config.yaml
num_hidden_layers: 9
d_shared_expert: 0
positions: "rope"
qk_norm: false
attn_scale: 0.177
extras: ["capped logits"]
init_std_qkv: 0.0413
init_std_down: 0.0
max_grad_norm: 1.0
Below are experts of layer 4 (counted from 0) of a mixture-of-experts language model. Rows are named router (the router's row for the expert), up (a neuron's input weights, with its number) and show model dimensions 0-159. Each number is 50 + 12 x the weight over its row's rms, rounded and kept within 0 to 99.
After each expert's rows: "comes after" lists some tokens at least twice as common just before its tokens as in all text. This comes from a sample of Wikipedia text that the model never trained on. Tokens count by the router's weight.

# expert 107
router:37 50 62 29 33 52 62 57 58 38 67 37 46 42 44 49 29 60 72 40 44 51 44 34 63 27 46 43 67 51 73 39 52 48 62 67 34 45 35 55 25 31 46 52 73 44 80 44 32 43 53 37 41 26 47 47 76 51 50 62 65 48 70 50 49 22 61 62 32 43 65 37 52 53 41 61 35 37 47 35 62 56 22 41 65 49 63 65 34 45 60 66 46 66 45 45 45 48 65 50 44 41 43 41 46 37 47 58 35 45 41 54 37 62 37 64 50 50 57 58 36 52 36 59 55 37 31 54 55 44 42 59 56 49 72 38 58 54 43 51 57 36 46 69 53 52 39 45 48 48 41 51 21 47 57 47 50 44 66 68
up0:50 92 52 44 56 36 51 49 40 48 61 50 51 42 41 35 38 46 43 57 75 45 51 62 45 64 48 56 72 35 51 46 59 60 54 41 55 63 61 25 45 82 63 70 54 43 66 50 38 61 43 55 57 48 53 54 62 41 29 62 60 52 57 35 26 42 56 69 57 47 47 42 34 35 71 56 48 38 58 49 65 59 54 58 39 62 41 47 52 59 72 44 55 74 49 59 64 23 31 48 43 64 60 44 54 33 53 65 69 63 64 59 66 53 58 30 55 58 44 22 49 56 50 46 65 61 42 68 59 47 48 51 56 56 68 46 64 51 38 38 54 22 48 43 48 50 56 48 36 42 51 64 41 55 38 39 40 32 34 36
up1:66 27 34 40 71 40 55 53 68 45 49 43 62 43 61 37 70 38 48 36 42 51 54 69 46 68 40 59 49 64 47 52 55 44 38 47 47 59 60 31 46 49 52 43 20 69 49 45 58 38 56 40 60 21 38 47 49 48 53 53 40 38 52 65 64 35 32 70 35 51 60 54 67 49 48 58 45 47 51 47 42 44 52 40 66 49 60 38 35 40 54 53 37 48 18 28 73 70 52 60 43 54 43 55 55 47 42 56 57 39 55 63 45 52 63 41 34 62 46 62 38 44 77 66 65 52 74 50 55 31 36 47 37 51 39 47 48 64 35 45 54 76 48 37 84 64 70 43 72 62 38 49 56 54 40 60 57 55 43 30
comes after: " I", " Ka", " Pa", " Ja", " K", " A"

# expert 71
router:53 50 41 35 52 33 46 51 40 60 62 63 41 35 35 51 32 57 36 75 69 60 47 53 31 40 27 40 44 26 63 59 69 56 43 59 60 44 50 43 67 64 23 51 50 50 38 37 45 32 50 44 64 56 11 53 41 54 29 40 55 44 51 48 68 47 54 55 47 42 49 61 43 48 51 65 29 53 66 32 41 61 42 68 62 32 46 48 47 71 43 40 40 33 56 37 57 41 55 46 46 58 53 29 53 52 39 49 59 67 81 46 51 61 50 66 64 56 56 37 53 23 61 69 49 54 64 41 66 48 57 38 57 40 62 52 60 42 55 51 68 69 49 38 44 32 72 43 66 54 35 49 69 52 39 41 49 44 35 44
up0:48 52 58 58 58 53 45 51 54 52 46 43 52 46 66 44 60 40 71 76 62 38 49 41 63 55 42 42 58 68 42 47 48 65 28 55 43 43 86 63 33 50 42 48 28 29 37 68 50 52 54 31 38 54 48 25 18 47 44 59 58 19 45 54 53 49 53 52 47 59 52 69 51 65 34 59 78 45 45 48 43 42 45 45 14 54 49 54 39 38 58 55 63 52 70 44 40 44 50 46 38 64 57 43 53 48 36 51 57 44 18 50 63 63 49 62 36 72 60 56 39 51 47 46 41 49 32 59 61 60 51 44 58 65 51 61 60 69 55 54 38 72 41 34 50 48 70 50 46 37 49 34 35 27 58 44 57 70 52 45
up1:44 49 53 65 69 55 62 52 60 30 55 54 36 40 59 51 50 45 63 52 56 59 52 46 64 61 25 50 41 36 51 64 64 55 75 55 70 58 28 55 39 32 77 63 55 66 43 61 58 76 62 25 48 44 45 36 37 28 71 41 44 47 59 65 47 48 32 54 32 43 46 57 49 35 48 40 66 49 54 43 47 63 47 34 62 64 56 93 33 58 51 49 51 41 41 63 50 52 40 61 40 38 59 62 54 55 65 64 36 39 22 54 36 63 52 63 38 51 43 46 59 44 44 32 64 69 56 52 67 47 54 57 58 55 67 49 51 60 28 61 48 53 54 42 34 41 41 43 51 28 69 40 37 57 49 33 40 52 55 42
comes after: ".", "ed", " Dur", " known", " and", "ly"

# expert 104
router:34 36 40 69 28 49 40 54 61 33 62 69 60 35 42 56 43 51 60 46 39 35 57 34 59 61 48 42 59 64 42 47 73 50 50 63 42 38 61 42 64 46 56 61 59 56 62 36 50 73 75 29 40 53 64 41 76 48 41 66 64 44 50 58 44 57 40 30 60 43 27 73 59 31 28 47 61 58 31 50 55 42 69 51 45 63 62 62 34 61 68 43 47 38 47 54 63 67 36 38 30 52 41 73 27 32 40 65 39 42 43 59 56 48 48 53 49 70 54 42 58 46 51 53 63 36 29 41 40 44 51 45 69 42 54 53 44 38 62 50 59 39 40 48 69 65 58 67 59 51 61 59 54 35 60 52 61 61 36 34
up0:36 46 48 62 66 30 43 57 47 61 64 37 41 41 58 52 62 63 39 60 49 63 49 42 62 39 57 50 39 35 51 40 28 64 53 74 37 50 44 40 48 14 60 56 45 37 61 54 37 55 61 47 43 45 63 50 40 36 63 61 40 54 70 42 34 42 61 63 36 60 42 58 54 23 40 67 38 33 59 65 50 65 62 35 56 61 49 64 60 55 41 50 39 47 63 47 66 61 60 43 46 56 38 50 60 39 32 47 64 30 57 62 32 72 75 51 38 51 48 34 34 48 44 35 47 71 55 51 43 41 39 41 58 36 38 61 56 41 59 25 58 30 38 56 71 51 66 57 51 55 86 28 58 53 58 52 46 51 68 47
up1:46 34 63 52 49 62 57 38 36 57 53 58 71 45 71 59 35 59 41 51 56 43 24 57 68 23 57 57 63 38 56 49 52 43 69 40 53 62 47 47 54 62 48 41 51 57 27 37 50 37 54 42 45 67 45 51 51 62 52 26 43 51 64 52 42 50 48 76 26 43 45 34 56 63 42 53 31 62 39 44 70 46 66 51 47 52 40 51 62 67 48 50 53 48 48 38 71 35 46 34 38 51 30 37 49 50 67 34 55 61 57 48 47 46 62 63 40 67 25 41 76 51 63 29 48 43 61 63 60 40 21 51 71 71 25 66 41 43 47 72 63 58 41 46 43 45 40 40 25 56 65 51 41 49 49 59 34 51 53 52
comes after: " ", " (", " in", " of", ":", " |"

# expert 33
router:63 48 59 45 26 56 47 44 60 52 58 47 64 55 74 63 47 49 71 27 33 51 36 38 44 31 46 57 42 60 67 43 46 69 80 59 34 40 42 42 39 35 56 46 70 50 66 59 46 41 49 36 59 28 38 48 75 41 60 41 46 44 66 65 55 40 57 58 54 45 67 66 46 40 21 42 55 32 43 39 56 39 48 52 52 53 66 50 45 25 56 45 54 60 48 67 45 57 69 38 40 59 45 43 50 47 38 73 30 54 37 50 52 23 77 53 58 42 63 41 30 52 56 70 53 31 56 39 27 43 45 29 64 41 38 54 59 62 45 56 73 52 55 42 49 45 54 52 57 68 41 37 49 43 43 62 43 60 58 61
up0:76 41 58 34 34 69 54 50 34 54 47 64 49 55 40 67 45 46 56 50 50 37 47 47 39 28 42 66 57 46 41 35 47 27 50 45 66 37 51 56 33 53 29 47 41 26 44 68 53 44 42 53 47 95 73 58 42 44 62 44 55 49 58 45 29 43 54 61 41 38 59 52 56 49 47 55 65 34 57 51 43 51 61 65 72 34 52 40 42 70 61 42 60 37 42 67 61 44 53 53 52 53 32 61 71 36 38 59 56 32 47 38 49 46 48 52 56 45 61 60 49 53 47 52 33 29 40 23 45 70 43 74 37 31 61 55 62 73 54 63 40 36 32 64 47 47 48 53 62 48 31 71 51 31 56 53 36 43 56 51
up1:54 32 33 44 54 62 58 46 56 62 32 46 36 41 68 72 64 35 56 51 41 51 68 69 39 42 56 43 64 48 51 52 44 50 27 50 77 53 24 49 51 43 75 45 42 61 46 59 76 63 48 59 44 44 36 48 42 33 26 48 62 58 51 46 49 44 59 55 54 51 70 55 53 54 52 19 42 46 63 42 67 55 32 51 45 51 50 40 55 47 46 50 68 36 63 62 43 57 56 59 52 65 46 55 59 51 34 30 66 48 44 39 38 49 63 24 58 60 72 45 32 53 61 59 31 44 42 44 50 81 23 29 57 51 46 45 54 56 60 57 80 63 45 58 49 74 51 42 57 46 28 61 59 41 35 47 38 58 59 60
comes after: "M", " D", " M", " Gu", " K", "D"

# expert 127
router:43 33 41 65 29 56 28 56 59 40 60 64 65 31 34 48 28 49 65 60 30 37 61 33 54 46 48 42 47 53 43 39 75 52 56 58 44 33 53 44 59 49 49 63 60 58 70 38 59 68 62 40 39 45 64 50 71 57 36 68 59 40 50 50 50 65 37 28 53 51 22 72 61 31 41 55 57 65 36 48 59 41 52 50 38 63 62 55 39 58 67 44 46 30 33 54 55 70 37 31 30 58 45 75 27 31 37 71 44 46 46 61 63 55 49 47 52 58 50 47 54 53 54 57 56 45 27 43 50 41 51 52 71 38 64 54 47 41 59 48 49 23 43 43 61 64 53 59 52 54 65 56 50 41 70 37 58 59 35 33
up0:44 47 40 44 68 46 35 39 19 57 38 62 57 40 25 33 38 50 52 10 22 44 46 51 61 59 44 46 69 40 58 38 43 40 41 36 56 52 54 47 38 45 50 52 27 29 44 54 48 29 57 36 44 47 35 51 45 34 39 36 45 47 62 43 31 44 55 60 24 73 55 47 39 55 83 59 39 62 76 67 70 69 51 49 32 40 58 28 50 60 75 32 50 52 62 38 41 54 51 56 66 36 39 40 60 58 62 51 55 46 58 45 49 57 66 42 45 42 68 54 50 55 72 36 42 53 30 50 58 44 41 62 48 42 54 65 57 36 50 44 48 59 49 40 48 44 37 63 39 44 46 47 62 65 62 49 55 47 57 40
up1:70 71 52 43 64 59 37 56 46 52 46 45 48 19 59 22 60 56 52 57 39 50 56 60 60 43 56 34 39 53 30 61 52 70 37 69 47 26 35 53 35 54 73 68 51 49 46 54 58 52 55 51 43 52 35 45 78 64 71 45 30 49 65 49 66 49 56 45 63 65 73 46 38 58 55 46 36 49 60 54 46 54 43 72 52 50 34 50 60 53 57 51 50 70 40 56 51 29 65 35 58 74 34 58 45 60 48 73 42 50 47 64 63 51 41 40 50 61 56 40 68 45 56 39 36 68 33 77 36 39 35 49 58 75 38 47 53 63 61 59 42 55 48 63 45 50 61 44 73 50 60 51 66 47 28 43 56 52 70 46
comes after: " ", " the", "2", " (", "1", " a"

# expert 17
router:48 69 49 54 47 38 44 52 57 34 66 51 64 42 54 55 47 42 46 49 32 34 43 36 74 45 45 45 49 59 34 48 56 64 43 61 33 52 43 33 51 57 77 51 42 36 79 67 40 36 62 32 27 42 68 46 59 47 40 58 50 43 51 68 47 35 66 46 55 61 32 54 69 39 55 71 64 47 35 68 68 39 45 51 26 48 52 47 48 70 31 45 57 43 64 54 32 55 56 63 37 49 52 60 40 42 29 47 57 46 46 69 60 57 44 65 42 62 44 45 36 59 50 53 47 40 29 65 67 27 37 67 38 67 68 48 53 41 56 41 45 47 61 43 47 46 61 64 36 47 42 61 26 39 42 31 69 65 31 31
up0:59 39 47 59 57 55 35 56 41 42 46 38 28 49 36 64 45 38 69 30 43 58 22 64 67 44 68 37 70 50 50 65 46 47 36 73 46 46 51 38 48 57 59 16 65 43 59 34 41 41 40 62 56 51 49 65 40 60 29 68 32 50 57 59 40 43 39 33 42 60 65 39 59 51 46 49 59 50 64 49 57 88 29 39 46 57 66 47 56 44 53 46 33 44 46 35 33 49 43 64 59 50 43 32 64 47 39 47 45 60 57 58 41 56 34 55 67 45 82 34 55 64 69 38 60 52 39 33 41 59 39 63 39 50 36 60 47 68 48 49 49 42 61 67 58 47 55 63 75 44 58 58 60 49 53 51 27 44 51 58
up1:35 29 59 60 72 56 51 46 45 44 54 53 42 51 46 39 42 59 41 64 65 44 58 38 60 59 42 57 38 60 21 58 56 47 58 65 52 45 55 43 46 52 43 56 34 74 31 63 70 16 41 45 42 47 66 59 53 51 49 62 58 52 60 78 60 68 75 46 60 40 63 40 51 61 45 40 29 45 51 36 46 49 62 52 56 55 34 33 52 61 33 53 38 61 54 41 64 63 62 47 49 52 54 55 61 38 56 47 40 53 48 55 65 72 45 69 53 72 53 82 63 41 41 58 27 46 69 63 63 59 69 56 34 46 71 70 66 41 62 57 36 49 57 53 59 50 44 52 41 56 39 53 26 46 28 36 49 56 64 71
comes after: "o", "to", "mo", "e", "lo", "ga"

# expert 59
router:58 64 45 54 49 77 39 49 54 65 68 41 64 56 60 54 24 59 41 42 71 58 27 50 38 61 41 40 42 36 39 62 52 49 58 47 58 51 36 52 73 63 32 30 71 58 29 40 36 61 70 42 50 52 31 70 60 47 47 38 27 48 34 53 68 41 71 55 49 33 62 32 66 42 50 33 52 44 70 32 62 51 35 63 48 43 44 53 46 61 35 51 40 48 64 44 51 57 51 51 60 32 40 33 48 50 33 51 37 53 55 59 57 57 63 66 38 57 49 64 48 24 67 56 50 39 60 39 66 33 53 37 65 49 37 45 66 40 66 44 48 58 45 56 31 56 82 59 61 54 42 57 50 66 40 47 43 71 44 54
up0:68 63 77 44 58 74 24 44 48 39 40 57 57 39 62 66 52 52 55 64 39 55 50 24 75 41 76 63 37 47 48 42 78 53 60 43 51 31 68 57 59 42 14 63 37 49 37 41 45 43 39 64 64 66 42 46 49 59 42 53 43 50 58 57 37 51 49 48 80 50 34 44 48 57 38 52 38 29 53 44 30 45 43 57 44 41 48 34 50 55 37 58 42 23 38 56 46 58 65 49 58 51 71 49 47 66 49 66 60 55 55 37 44 64 69 46 32 48 58 23 52 51 35 46 13 48 50 45 68 58 42 42 54 72 40 40 31 54 55 56 55 50 50 63 40 51 53 45 45 54 44 55 47 56 53 57 39 41 41 50
up1:51 43 46 45 70 62 53 45 65 31 47 65 64 46 51 62 70 48 37 50 36 55 43 25 37 53 52 67 65 43 45 45 73 47 38 38 36 70 41 49 61 67 50 47 42 42 58 67 57 37 34 70 51 50 44 45 61 49 62 62 54 29 58 41 34 56 34 71 60 64 38 50 49 59 49 49 52 63 42 65 47 42 40 52 39 55 45 73 41 64 45 53 59 31 54 55 41 47 28 31 41 66 59 44 43 42 44 45 52 71 33 42 66 37 37 55 46 45 44 30 34 46 44 32 55 57 54 77 35 59 50 44 30 42 36 53 23 54 30 75 48 50 63 76 36 47 80 50 46 61 55 55 39 35 52 30 42 33 50 46
comes after: "s", "ed", " due", "ing", " used", "able"